Below are experts of layer 4 (counted from 0) of a mixture-of-experts language model. Rows are named router (the router's row for the expert), gate (a neuron's input weights, with its number), up (a neuron's input weights, with its number) and show model dimensions 192-287. Each number is 50 + 10 x the weight over its row's rms, rounded and kept within 0 to 99.
After each expert's rows: a language model's description of what the expert responds to. This comes from a sample of Wikipedia text that the model never trained on.

# expert 50
router:70 71 33 49 54 30 60 42 57 55 40 42 57 36 63 56 43 65 34 71 69 46 42 47 34 48 56 43 44 55 56 57 50 34 38 43 45 61 28 49 56 48 58 52 58 62 52 51 25 65 51 46 31 54 45 50 50 59 54 53 47 63 42 23 59 37 71 43 38 59 56 33 50 25 42 37 49 55 49 48 45 61 48 49 63 52 57 50 66 67 56 41 45 53 46 51
gate0:46 42 45 45 38 46 41 36 61 38 32 42 47 58 33 41 56 50 55 42 47 64 45 59 43 36 58 55 48 61 28 53 53 47 57 25 52 56 41 45 66 65 39 49 40 49 54 56 33 57 44 60 40 64 39 48 34 53 34 54 46 47 53 45 71 38 45 40 52 54 66 48 54 70 42 50 53 66 42 45 35 40 56 41 69 46 36 50 38 41 54 41 35 65 33 57
up0:59 67 46 44 48 38 31 55 47 52 66 58 66 50 61 47 28 77 48 51 40 50 68 58 53 42 65 49 75 34 37 50 38 55 48 45 53 32 54 61 53 48 42 52 43 42 62 60 57 46 60 46 57 48 44 53 48 48 38 49 40 45 13 51 52 35 46 36 38 49 57 48 43 42 50 55 57 52 51 57 55 63 46 36 58 57 58 44 40 39 66 54 27 56 42 57
It responds to: Words like of, and, or, from, &, other, early and various that introduce groups or sources, as in from other races.

# expert 0
router:31 47 50 47 58 49 47 48 40 54 43 26 45 60 41 58 44 40 53 55 57 40 44 43 48 49 55 49 58 66 46 32 47 57 31 45 70 41 55 45 51 66 62 42 72 68 52 36 44 44 51 57 34 60 22 54 56 60 54 37 54 46 47 39 49 61 41 36 56 54 42 46 54 56 52 44 53 61 33 38 59 60 55 61 48 42 50 29 45 57 56 47 52 54 63 46
gate0:58 33 54 47 31 40 45 47 53 55 38 45 33 71 57 54 43 43 64 59 58 65 39 37 56 58 51 56 45 52 44 41 50 42 50 55 39 62 42 27 50 63 66 41 55 46 64 42 47 29 45 53 31 49 56 42 47 52 52 57 37 43 26 58 45 44 42 40 48 52 42 39 56 52 83 63 50 50 61 56 70 56 48 65 52 51 44 71 33 44 46 44 35 83 65 57
up0:54 40 48 58 43 33 34 51 63 58 61 48 33 65 58 53 50 50 69 58 57 62 57 28 70 45 47 53 61 53 36 48 48 62 57 62 42 46 52 38 48 61 62 52 30 48 49 50 39 35 35 49 33 63 55 44 40 50 51 52 57 47 35 54 55 27 38 42 51 60 39 51 43 46 75 54 42 42 52 55 75 59 50 65 56 50 46 71 40 56 59 46 35 71 67 48
It responds to: Pipe separators between cells in Wikipedia tables of results, rosters and elections, plus some sentence-initial The and the.

# expert 9
router:54 55 56 55 41 59 54 40 47 51 69 65 57 55 40 51 33 47 55 59 51 57 59 45 51 54 41 56 51 69 57 70 59 60 43 54 36 48 42 61 43 64 67 59 39 47 56 56 61 42 39 34 58 56 50 51 47 44 51 56 52 60 57 39 43 52 69 57 47 54 59 66 33 59 37 67 64 50 41 33 64 60 46 53 68 53 57 44 40 50 56 51 28 47 45 52
gate3:54 64 62 49 43 68 43 74 43 48 40 59 29 58 43 75 27 32 51 64 48 40 48 44 49 43 34 62 54 55 52 32 59 57 35 38 40 50 50 39 62 58 47 50 50 27 49 46 68 37 49 36 44 64 57 55 44 56 41 55 41 60 51 35 48 43 53 56 55 45 45 53 57 50 36 39 48 48 41 44 47 48 63 41 33 57 46 47 66 34 60 50 43 47 37 51
up3:48 56 70 63 58 44 51 61 44 49 29 65 61 39 28 54 34 44 45 50 67 36 41 42 56 45 31 52 71 48 57 52 35 44 58 51 52 76 50 37 52 64 50 67 61 22 50 60 53 50 59 37 48 53 43 53 60 46 36 41 54 51 43 41 46 38 38 70 62 38 56 35 45 50 42 64 44 59 45 52 40 48 54 28 52 51 53 36 60 50 44 40 44 47 45 56
It responds to: Opening parentheses and quotes, slashes in lens f-numbers (f/2.8), LaTeX subscripts, hyphens, apostrophes and mid-word pieces of foreign or rare words.

# expert 13
router:49 49 33 35 58 51 48 45 48 55 56 46 54 51 46 49 20 51 36 57 71 70 53 62 56 44 40 56 32 64 56 54 62 46 31 55 39 47 55 39 53 45 42 49 42 53 60 36 68 45 49 43 46 52 46 51 45 49 42 67 38 54 50 56 46 48 44 42 32 70 31 38 40 67 38 48 42 38 57 45 62 45 57 54 47 48 52 54 41 35 67 64 55 49 60 42
gate0:48 51 46 72 61 35 63 53 49 64 54 64 68 55 39 38 59 60 41 53 63 55 50 62 55 47 40 48 32 61 46 61 54 44 38 53 39 50 57 54 32 57 43 48 62 52 58 42 65 45 71 42 51 65 54 59 75 52 50 48 72 48 49 46 57 25 47 57 62 49 51 66 22 52 59 59 38 46 52 51 59 32 55 60 49 62 57 53 51 49 60 71 53 73 63 59
up0:37 68 49 41 34 58 50 58 56 69 51 44 43 58 60 64 37 55 41 56 35 54 49 50 47 49 55 67 54 45 48 43 30 47 69 32 48 59 54 44 56 38 26 58 42 56 50 61 42 45 70 50 65 36 46 41 50 52 49 43 38 48 54 52 46 60 44 68 52 39 64 72 60 33 55 38 46 51 54 74 42 41 48 36 41 44 31 46 52 61 49 53 44 47 52 58
It responds to: Subject pronouns and relatives such as it, he, they, which, who, that after "said" or "claimed", plus digits and quotes in tables.

# expert 14
router:61 61 70 37 59 40 68 51 55 44 72 53 47 40 64 58 49 43 51 31 48 53 27 64 49 37 39 65 67 43 53 37 31 37 36 65 41 44 39 52 50 66 50 54 56 62 38 49 53 65 51 51 51 57 45 32 49 42 48 53 53 55 44 61 72 40 41 54 49 59 61 35 62 46 65 58 47 63 40 40 33 66 42 51 39 64 41 42 37 61 42 61 53 68 55 56
gate0:44 50 39 46 76 49 60 48 45 51 42 49 52 66 51 61 64 62 54 44 42 51 37 53 59 43 74 59 45 55 48 50 53 46 44 47 59 50 65 59 38 72 37 48 60 52 55 55 36 47 42 55 54 58 54 24 56 49 47 58 48 39 62 46 47 59 59 53 48 45 29 64 53 51 40 52 46 55 75 52 52 49 56 40 38 53 47 46 51 56 52 34 50 61 50 52
up0:71 42 63 58 43 56 45 60 57 38 49 64 80 38 51 56 47 45 61 53 54 49 37 52 39 54 60 56 41 47 46 49 49 58 59 73 49 32 69 68 57 49 56 42 63 49 47 38 39 61 58 64 54 64 47 58 45 48 50 64 50 69 53 44 40 30 44 56 47 47 49 51 62 52 46 59 53 46 46 56 70 55 58 49 41 45 31 61 51 41 62 43 53 42 23 47
It responds to: Second or final words and endings of place and institution names, such as York, State, University, Carolina, -ville, -ton.

# expert 12
router:54 59 53 54 47 47 58 58 44 51 54 45 50 49 40 54 36 34 55 35 45 51 52 58 70 50 40 48 48 62 74 58 41 60 38 74 55 46 55 35 43 47 48 57 62 46 44 43 62 58 66 44 44 54 37 59 52 61 43 57 61 49 59 49 71 49 45 56 47 43 55 34 51 39 61 51 39 57 41 64 42 27 36 41 38 63 48 52 52 50 67 54 39 51 39 45
gate0:55 45 27 50 62 32 39 44 57 43 46 49 62 50 39 50 61 63 75 71 66 55 54 50 52 67 42 51 31 55 52 56 39 55 51 64 54 38 44 55 44 53 44 53 54 39 35 21 61 48 52 56 62 42 51 48 44 44 36 48 60 39 46 47 55 64 50 49 58 78 58 54 47 78 41 64 49 50 64 46 52 41 58 49 66 46 67 45 50 33 53 35 54 41 49 50
up0:56 40 41 54 38 63 45 50 52 42 64 37 44 52 53 49 58 59 36 46 48 45 53 48 63 60 66 43 47 59 64 52 38 45 52 50 53 45 42 57 45 56 37 58 64 53 33 12 49 62 59 49 42 68 69 39 46 36 49 60 41 38 62 36 34 50 55 38 55 55 59 61 65 44 54 36 56 51 38 58 57 40 47 81 58 44 52 46 53 55 48 52 41 48 52 51
It responds to: Middle and final pieces of transliterated foreign names and titles, often Malayalam, Korean or German, such as -ar, -su, -to, -el.

# expert 53
router:55 44 27 39 57 55 39 51 47 63 55 39 37 68 52 42 50 31 45 51 68 54 42 46 56 68 43 58 54 55 55 63 38 37 29 43 45 37 46 37 35 49 61 47 50 39 41 63 40 60 57 54 65 58 42 60 45 37 46 38 50 39 55 69 69 54 49 40 35 54 53 50 53 65 51 40 36 40 45 46 42 53 59 47 42 53 73 60 46 44 49 27 51 44 47 69
gate0:40 54 37 46 58 57 53 66 58 40 53 54 47 62 54 38 32 51 37 55 54 37 42 48 67 39 43 61 55 48 37 51 49 57 45 51 56 52 44 44 58 47 53 62 35 44 54 63 34 42 68 48 58 47 61 46 39 49 73 38 60 37 65 70 54 59 56 25 34 60 41 48 36 69 48 54 46 51 46 67 60 48 59 59 39 52 54 45 47 50 55 38 45 36 37 62
up0:53 36 59 43 54 53 59 57 63 52 54 52 81 70 45 61 55 49 60 56 56 54 58 47 45 50 45 57 41 56 55 79 51 50 52 48 64 75 58 53 51 45 53 42 64 47 49 50 54 56 45 49 84 36 36 44 69 58 38 59 49 54 52 55 67 56 53 65 59 29 38 59 39 44 51 42 38 51 54 43 42 57 57 50 46 50 53 40 43 44 52 48 57 66 44 37
It responds to: Verbs after a subject in biographies, such as played, released, served, born, plus commas ending clauses.

# expert 62
router:48 60 39 49 65 44 61 60 75 47 56 48 42 43 65 55 50 31 46 57 69 48 57 59 40 43 41 59 45 52 48 58 73 56 48 58 50 45 48 34 37 42 58 66 51 64 57 40 52 48 48 48 49 50 53 70 26 54 38 51 79 57 62 43 50 42 40 51 49 65 37 51 63 64 59 62 40 55 47 41 49 54 47 47 52 54 73 49 64 59 67 53 40 60 71 46
gate0:59 55 52 52 34 59 59 56 53 55 54 61 45 30 52 44 40 67 65 53 57 55 49 72 51 57 69 62 45 54 43 53 58 60 59 62 36 56 55 36 56 54 31 40 52 49 39 41 66 44 60 56 36 56 34 56 41 62 64 70 36 46 52 59 76 23 48 50 42 45 45 57 40 59 49 53 31 65 49 55 47 61 36 50 44 66 48 58 52 45 58 68 71 64 68 46
up0:60 52 40 60 50 70 62 48 45 56 34 41 59 58 37 57 39 39 60 48 62 47 49 57 52 32 56 53 54 59 47 39 45 56 57 22 49 64 49 62 49 52 66 42 35 52 48 46 54 63 69 52 33 31 57 67 57 43 50 51 50 63 52 43 63 32 56 44 41 35 42 44 64 40 51 40 36 48 60 54 55 52 41 55 46 37 50 53 57 57 63 44 64 41 53 56
It responds to: Determiners and quantifiers like other, this, several, many, the digit 1 starting numbers such as 10 and 1902, and adjective endings.

# expert 11
router:76 55 56 54 51 51 50 54 44 57 59 38 48 43 53 70 44 59 55 54 42 52 65 40 59 50 40 36 56 58 64 62 64 57 28 57 51 59 54 54 57 60 52 46 38 45 70 56 67 54 50 42 56 50 51 42 48 50 42 47 56 64 69 40 44 57 51 63 57 50 39 48 29 52 51 50 42 45 42 42 41 65 63 35 45 61 55 53 39 57 58 63 55 52 33 65
gate0:39 52 55 67 65 42 51 48 67 55 63 48 46 53 48 40 56 62 58 58 67 58 65 47 55 67 39 39 58 44 50 61 73 46 61 39 42 35 46 49 62 47 48 66 38 58 62 51 46 47 51 44 45 42 47 33 53 56 60 39 71 43 54 40 50 46 50 55 54 53 46 54 38 59 63 53 60 35 42 50 42 65 45 50 49 56 47 54 36 41 51 70 54 52 49 53
up0:39 57 60 55 49 38 66 44 66 37 61 32 54 56 62 53 54 52 62 49 63 51 53 43 30 50 65 37 50 55 56 37 52 57 36 40 52 54 57 42 48 48 46 37 53 63 63 61 34 57 24 39 53 45 77 48 60 51 62 63 59 43 63 45 36 49 48 42 42 49 36 51 48 41 51 74 60 68 48 59 50 53 63 42 59 56 41 59 39 51 63 70 51 46 55 55
It responds to: Word-internal and final pieces of names and uncommon words, such as -ton, -ley, -son in Schroeder, Couture, naloxone.

# expert 26
router:65 61 41 38 43 31 62 65 66 54 40 62 53 51 36 57 46 61 52 41 70 47 33 51 43 57 66 46 56 59 60 47 57 43 50 44 57 46 65 47 40 50 70 37 44 52 40 49 35 50 52 48 20 40 40 35 55 54 61 49 48 38 48 59 47 53 51 49 56 55 53 47 48 51 52 41 58 58 49 36 48 56 55 52 58 48 58 45 34 78 45 64 65 60 60 35
gate0:60 56 61 35 54 38 45 51 53 40 42 47 56 25 50 36 40 46 00 44 39 43 32 57 63 49 54 49 51 55 56 54 47 49 53 51 53 44 46 46 54 67 62 63 59 61 61 39 45 52 43 49 53 46 42 34 54 53 75 45 64 50 64 53 51 53 42 44 45 64 68 50 54 50 45 48 63 40 49 45 55 57 51 45 63 39 53 56 57 44 34 61 67 53 42 59
up0:45 56 62 36 53 52 37 61 49 30 47 47 53 40 58 48 57 62 43 51 42 55 45 54 42 41 47 69 62 42 53 68 67 51 49 62 46 37 50 40 60 40 44 45 47 59 58 34 55 40 50 57 51 46 57 46 58 49 44 53 50 62 36 55 33 43 49 50 55 38 45 56 54 61 62 48 51 49 36 57 54 55 86 47 60 45 41 46 49 60 41 54 48 50 46 52
It responds to: The conjunction and, forms of be and has, and subject pronouns he and it in running prose, like were, is, been.

# expert 51
router:52 51 43 32 40 55 72 49 47 43 33 43 59 52 24 52 56 32 42 61 49 51 59 34 43 50 41 57 40 54 52 42 42 52 51 51 46 45 53 37 63 43 61 51 60 39 49 28 44 62 45 44 29 58 49 60 42 45 61 83 54 52 53 59 63 59 49 49 48 53 47 38 66 49 53 51 41 59 40 63 42 55 56 40 37 36 60 50 42 50 69 48 44 44 44 41
gate0:49 44 39 22 46 43 61 31 44 57 59 58 68 50 71 60 64 46 42 64 37 38 34 40 56 47 62 40 63 65 34 58 56 37 57 53 57 41 40 51 45 43 54 44 66 58 57 56 31 50 45 52 54 47 51 47 60 60 66 46 55 42 46 58 44 47 54 41 57 81 74 42 41 41 53 53 36 61 52 35 44 63 54 60 61 45 46 26 56 53 46 53 69 61 42 24
up0:44 46 48 50 65 46 52 57 47 49 62 60 36 60 61 43 44 47 57 57 67 40 60 66 51 45 47 31 51 51 52 70 52 58 41 43 54 57 37 48 44 54 33 38 60 35 58 45 39 78 42 34 47 44 45 53 43 47 44 58 27 37 41 54 59 63 28 59 54 47 54 51 40 62 41 43 40 62 42 54 82 55 47 60 66 42 61 59 50 46 59 31 29 35 48 42
It responds to: Given names and name-like nouns (John, Robert, University, Park, Team), plus surnames and nouns ending a noun phrase in prose.

# expert 17
router:48 60 19 60 39 52 50 50 50 56 64 46 46 44 52 61 63 39 40 52 60 53 57 41 66 58 54 61 59 54 45 50 34 61 55 79 59 42 64 53 61 52 58 54 64 35 48 55 39 36 53 57 54 55 44 62 32 59 45 56 47 69 45 52 45 47 43 50 43 54 48 48 67 59 56 55 51 56 30 55 61 38 67 53 48 58 42 53 52 45 53 46 56 76 65 51
gate0:64 59 62 54 45 56 45 40 55 38 59 38 51 49 44 60 59 49 69 61 37 56 50 53 46 59 54 55 57 75 50 53 51 40 57 36 49 66 47 51 49 46 48 53 52 43 48 51 62 57 65 49 48 39 41 51 63 47 36 40 44 50 53 57 54 50 42 49 39 47 50 42 50 39 43 52 50 44 37 38 48 60 49 50 40 44 48 56 40 58 42 43 29 50 51 37
up0:44 54 45 50 42 48 53 41 77 46 26 43 57 69 53 61 62 63 56 44 48 45 46 43 43 63 48 44 41 46 41 53 48 48 52 55 60 43 55 52 51 64 66 49 53 67 52 52 48 47 50 61 39 34 57 44 55 65 46 64 52 56 44 61 36 51 49 48 52 57 46 48 60 43 37 68 40 42 52 50 62 48 42 38 45 56 46 56 56 38 34 55 49 65 52 53
It responds to: Possessive apostrophes in King's, bachelor's, Scholar's, plus digits inside decimals, years and ISBN numbers.

# expert 44
router:50 45 54 54 56 43 68 28 56 30 69 48 47 52 69 48 53 38 17 41 64 73 48 46 41 51 40 48 43 33 47 42 61 41 58 44 57 49 31 53 40 57 54 67 46 37 49 48 49 57 61 48 54 54 49 56 39 54 65 56 59 43 24 45 61 52 70 48 47 46 54 39 77 52 46 53 46 55 40 53 55 45 59 44 50 56 40 51 53 46 56 74 27 66 45 37
gate0:45 51 49 40 45 61 59 48 61 47 37 54 44 60 56 65 65 63 59 50 43 39 99 46 69 57 63 43 38 63 58 32 45 57 59 51 54 28 41 46 58 48 48 68 46 48 47 40 54 49 56 30 67 38 47 55 41 59 65 59 63 40 50 60 48 56 49 52 46 61 43 49 40 43 40 54 50 54 50 57 46 54 56 69 46 43 46 43 53 43 72 66 31 49 44 41
up0:63 51 42 55 31 47 50 63 59 52 53 51 40 28 47 43 32 50 50 61 52 38 46 44 39 49 48 31 62 53 52 54 55 43 53 56 77 72 68 36 41 49 50 52 44 46 47 47 57 55 34 64 18 53 51 37 50 72 36 47 50 63 48 54 66 50 74 35 44 44 60 62 54 54 64 68 35 42 64 66 53 58 44 61 56 56 51 48 24 48 35 46 67 53 42 53
It responds to: Country and nationality words and abbreviations, such as UK, US, American, British, World, often in table cells or route numbers.

# expert 29
router:62 54 40 39 33 46 38 46 50 51 54 46 54 40 66 44 48 57 61 63 62 59 59 26 47 55 51 45 54 58 45 41 40 37 54 45 60 45 37 53 46 60 54 52 48 30 55 44 45 48 45 44 55 70 50 44 43 53 50 44 57 42 37 43 60 37 52 49 60 44 42 56 68 54 57 40 33 64 67 37 43 59 58 66 42 67 41 34 42 57 56 44 41 48 51 67
gate0:43 63 34 54 53 43 52 33 47 54 32 45 58 40 52 28 38 50 53 59 73 61 61 39 48 59 43 46 48 64 28 42 50 43 53 62 50 52 36 32 39 42 45 51 61 39 65 37 36 47 48 55 44 60 62 53 64 63 44 39 60 55 58 44 65 53 46 37 67 31 52 56 56 60 35 52 50 60 59 36 48 48 54 58 42 56 40 37 41 51 62 53 36 44 45 42
up0:52 47 60 53 57 36 53 61 46 45 42 55 58 55 57 66 41 57 41 44 49 59 46 45 38 60 32 59 40 49 50 35 61 48 56 57 47 35 28 40 66 40 36 50 63 52 31 65 52 57 76 72 55 57 65 53 33 47 50 36 39 43 56 50 31 33 46 40 63 48 39 61 47 52 64 63 57 45 36 33 55 49 47 56 47 45 34 59 51 65 51 46 41 45 52 46
It responds to: Digits inside years, statistics and census figures, like 2000, 1980, 97.7, plus fragments of compounds such as minesweepers, overheard.

# expert 23
router:57 45 44 55 56 60 49 39 62 43 43 50 56 66 52 59 61 55 41 57 64 43 41 69 47 51 54 67 70 53 46 50 42 40 26 43 50 64 68 54 53 61 58 55 50 63 49 55 39 44 45 49 38 54 42 32 47 59 62 41 58 51 41 66 42 55 49 51 43 38 62 61 53 55 48 47 54 54 54 53 72 55 36 47 45 51 63 46 51 48 66 40 53 74 57 53
gate0:37 45 51 59 37 71 59 44 59 53 51 59 70 56 36 53 56 44 33 59 50 49 42 48 39 64 28 53 35 59 44 39 52 60 43 59 35 30 53 58 58 30 49 65 42 35 33 47 46 59 47 48 56 68 49 55 54 56 43 42 63 53 43 45 55 43 67 46 67 46 52 54 56 49 52 40 54 42 38 50 43 42 30 33 53 53 63 25 47 46 55 71 48 56 48 42
up0:41 48 51 56 41 49 42 57 59 58 44 45 66 54 39 59 57 50 47 59 52 38 37 55 42 45 61 49 43 51 62 38 63 45 38 72 62 58 46 67 35 34 42 52 50 39 38 37 55 61 57 53 45 60 51 52 38 46 42 46 68 39 37 50 40 57 44 43 59 43 53 62 76 60 61 50 55 31 47 74 31 46 38 50 47 45 58 43 62 51 42 76 53 59 50 52
It responds to: Periods ending sentences, often after a closing parenthesis or quote, plus decimal points, heading markers and list dashes.

# expert 47
router:51 54 44 63 63 61 52 42 64 38 59 47 48 55 61 74 50 50 47 53 54 46 57 52 66 63 61 46 48 48 43 68 48 63 69 50 61 50 56 63 47 79 52 61 74 40 66 49 36 44 55 34 41 45 54 52 38 39 39 61 53 35 54 59 52 51 46 47 33 60 69 41 57 49 54 61 61 59 46 35 66 44 54 58 46 35 38 35 23 49 51 29 41 58 46 58
gate0:56 54 50 53 62 73 50 49 50 43 64 40 50 58 63 52 49 53 50 45 44 55 39 44 61 71 52 56 46 66 42 40 65 52 65 50 62 69 56 38 44 40 62 39 39 54 49 37 55 54 47 59 56 59 38 45 55 52 47 61 43 45 48 56 41 71 50 45 58 65 41 39 38 48 52 48 47 55 29 49 40 60 47 58 56 46 53 48 34 59 50 45 33 63 59 49
up0:47 53 55 66 61 69 45 44 46 54 52 56 70 48 54 59 54 41 53 41 44 66 46 53 75 47 46 49 59 37 52 52 35 47 50 48 43 57 58 47 44 51 63 48 39 52 47 35 54 40 66 73 47 44 37 51 45 47 60 51 48 37 58 58 41 67 43 43 52 67 51 49 30 55 54 42 49 63 47 60 53 43 64 53 42 53 53 63 35 50 35 54 48 56 56 47
It responds to: Pipe cells in tables, closing equals signs of place-article titles like Elizabethtown, Texas, and infobox words such as Binomial name.

# expert 57
router:39 48 61 48 60 43 66 60 34 47 44 36 32 43 51 41 55 57 50 54 51 44 53 58 39 59 61 61 65 46 56 49 44 27 50 42 68 30 47 45 64 46 45 47 61 33 42 29 53 37 58 32 44 64 43 42 59 54 44 36 43 53 52 60 43 48 55 30 55 63 48 50 57 52 54 40 37 51 45 39 49 55 42 51 57 29 64 49 36 74 52 64 61 58 58 41
gate0:40 43 49 52 44 48 31 63 61 51 65 61 47 38 37 41 69 46 47 53 62 46 27 45 44 43 45 45 68 66 60 45 84 50 40 44 64 53 48 39 51 77 53 51 26 43 40 61 49 59 61 50 32 46 56 55 34 69 57 51 52 45 36 69 63 61 39 50 48 65 56 40 41 54 62 50 40 45 51 54 42 18 51 48 52 72 42 32 53 68 51 64 54 57 55 51
up0:49 53 64 27 31 55 62 46 46 62 41 54 55 28 36 42 43 42 38 57 59 61 51 51 46 52 55 36 75 49 51 41 58 45 47 60 65 47 40 51 45 50 36 47 56 37 43 56 47 45 57 61 57 41 55 46 36 46 44 52 52 47 49 51 49 53 41 44 57 63 47 42 59 62 67 37 33 53 53 47 35 51 53 43 50 54 45 45 46 54 49 57 55 46 42 29
It responds to: The word "the"/"The", table-row opening pipes in charts and squad tables, colons, and headings marked by "=".

# expert 52
router:78 61 25 44 58 41 59 60 55 65 49 47 29 59 56 37 54 50 26 44 41 41 44 46 61 46 58 47 61 49 51 68 43 46 62 44 60 38 43 51 49 54 51 54 35 38 54 48 26 61 57 49 56 63 52 44 36 47 52 47 45 49 56 53 44 42 48 61 58 51 56 62 45 64 38 45 40 47 51 50 52 51 51 48 48 46 41 54 37 52 39 33 38 50 68 59
gate0:47 40 48 43 42 53 58 66 45 46 58 32 37 43 58 52 42 52 55 35 62 49 63 35 57 51 49 75 43 48 36 38 55 45 55 53 41 52 54 45 66 58 42 42 63 54 61 49 26 51 47 41 39 40 34 44 60 52 61 29 43 49 34 65 61 54 31 54 46 66 41 30 53 52 30 42 54 64 45 28 57 39 52 55 52 38 43 47 55 70 32 60 40 47 58 56
up0:51 52 45 46 48 49 41 55 43 57 34 37 48 62 42 74 55 54 40 56 45 67 46 51 48 58 29 37 53 66 48 49 59 49 52 47 57 42 49 62 61 27 35 48 45 80 46 61 42 50 58 49 59 48 40 47 43 48 44 56 44 47 36 40 50 64 57 74 24 53 56 49 50 64 35 44 52 36 55 46 54 48 47 65 45 60 42 46 70 38 60 57 57 59 45 42
It responds to: Commas, and, or, closing parentheses and quote-comma marks that separate list items or end names, such as "fillings, fissure sealants".

# expert 30
router:49 52 46 45 51 53 54 38 50 35 34 48 56 59 52 40 55 64 62 56 52 67 68 50 51 48 47 37 54 47 41 49 61 39 50 55 51 48 42 24 43 52 41 38 40 37 53 29 46 53 74 44 48 52 43 48 44 40 34 50 46 49 48 57 60 53 67 55 60 50 52 50 67 59 44 45 47 54 56 58 55 59 44 64 58 56 44 38 44 56 61 66 52 51 57 47
gate0:47 52 45 58 46 38 38 44 42 51 51 54 46 41 46 46 53 74 49 45 71 45 60 49 50 30 46 55 63 43 54 61 55 26 46 66 49 61 52 52 54 53 53 40 44 43 57 52 67 54 67 33 47 60 57 39 40 50 39 39 36 38 44 41 68 48 57 60 42 51 41 64 38 47 48 50 20 58 44 57 60 57 56 70 48 42 55 46 59 60 42 64 36 47 56 43
up0:34 42 60 57 53 61 58 41 58 60 40 57 42 45 46 50 28 37 41 47 60 53 51 28 52 50 48 64 53 55 21 65 62 50 42 55 46 60 36 32 50 46 51 38 58 49 51 51 33 51 62 50 34 41 63 48 68 60 33 54 58 46 29 33 68 45 33 54 62 55 61 37 49 51 46 51 49 68 56 48 60 58 55 53 43 65 60 55 50 44 49 58 49 51 53 40
It responds to: Single capital letters starting acronyms or names after a parenthesis, such as P in (PETE), (PSP); also stray digits and N coordinates.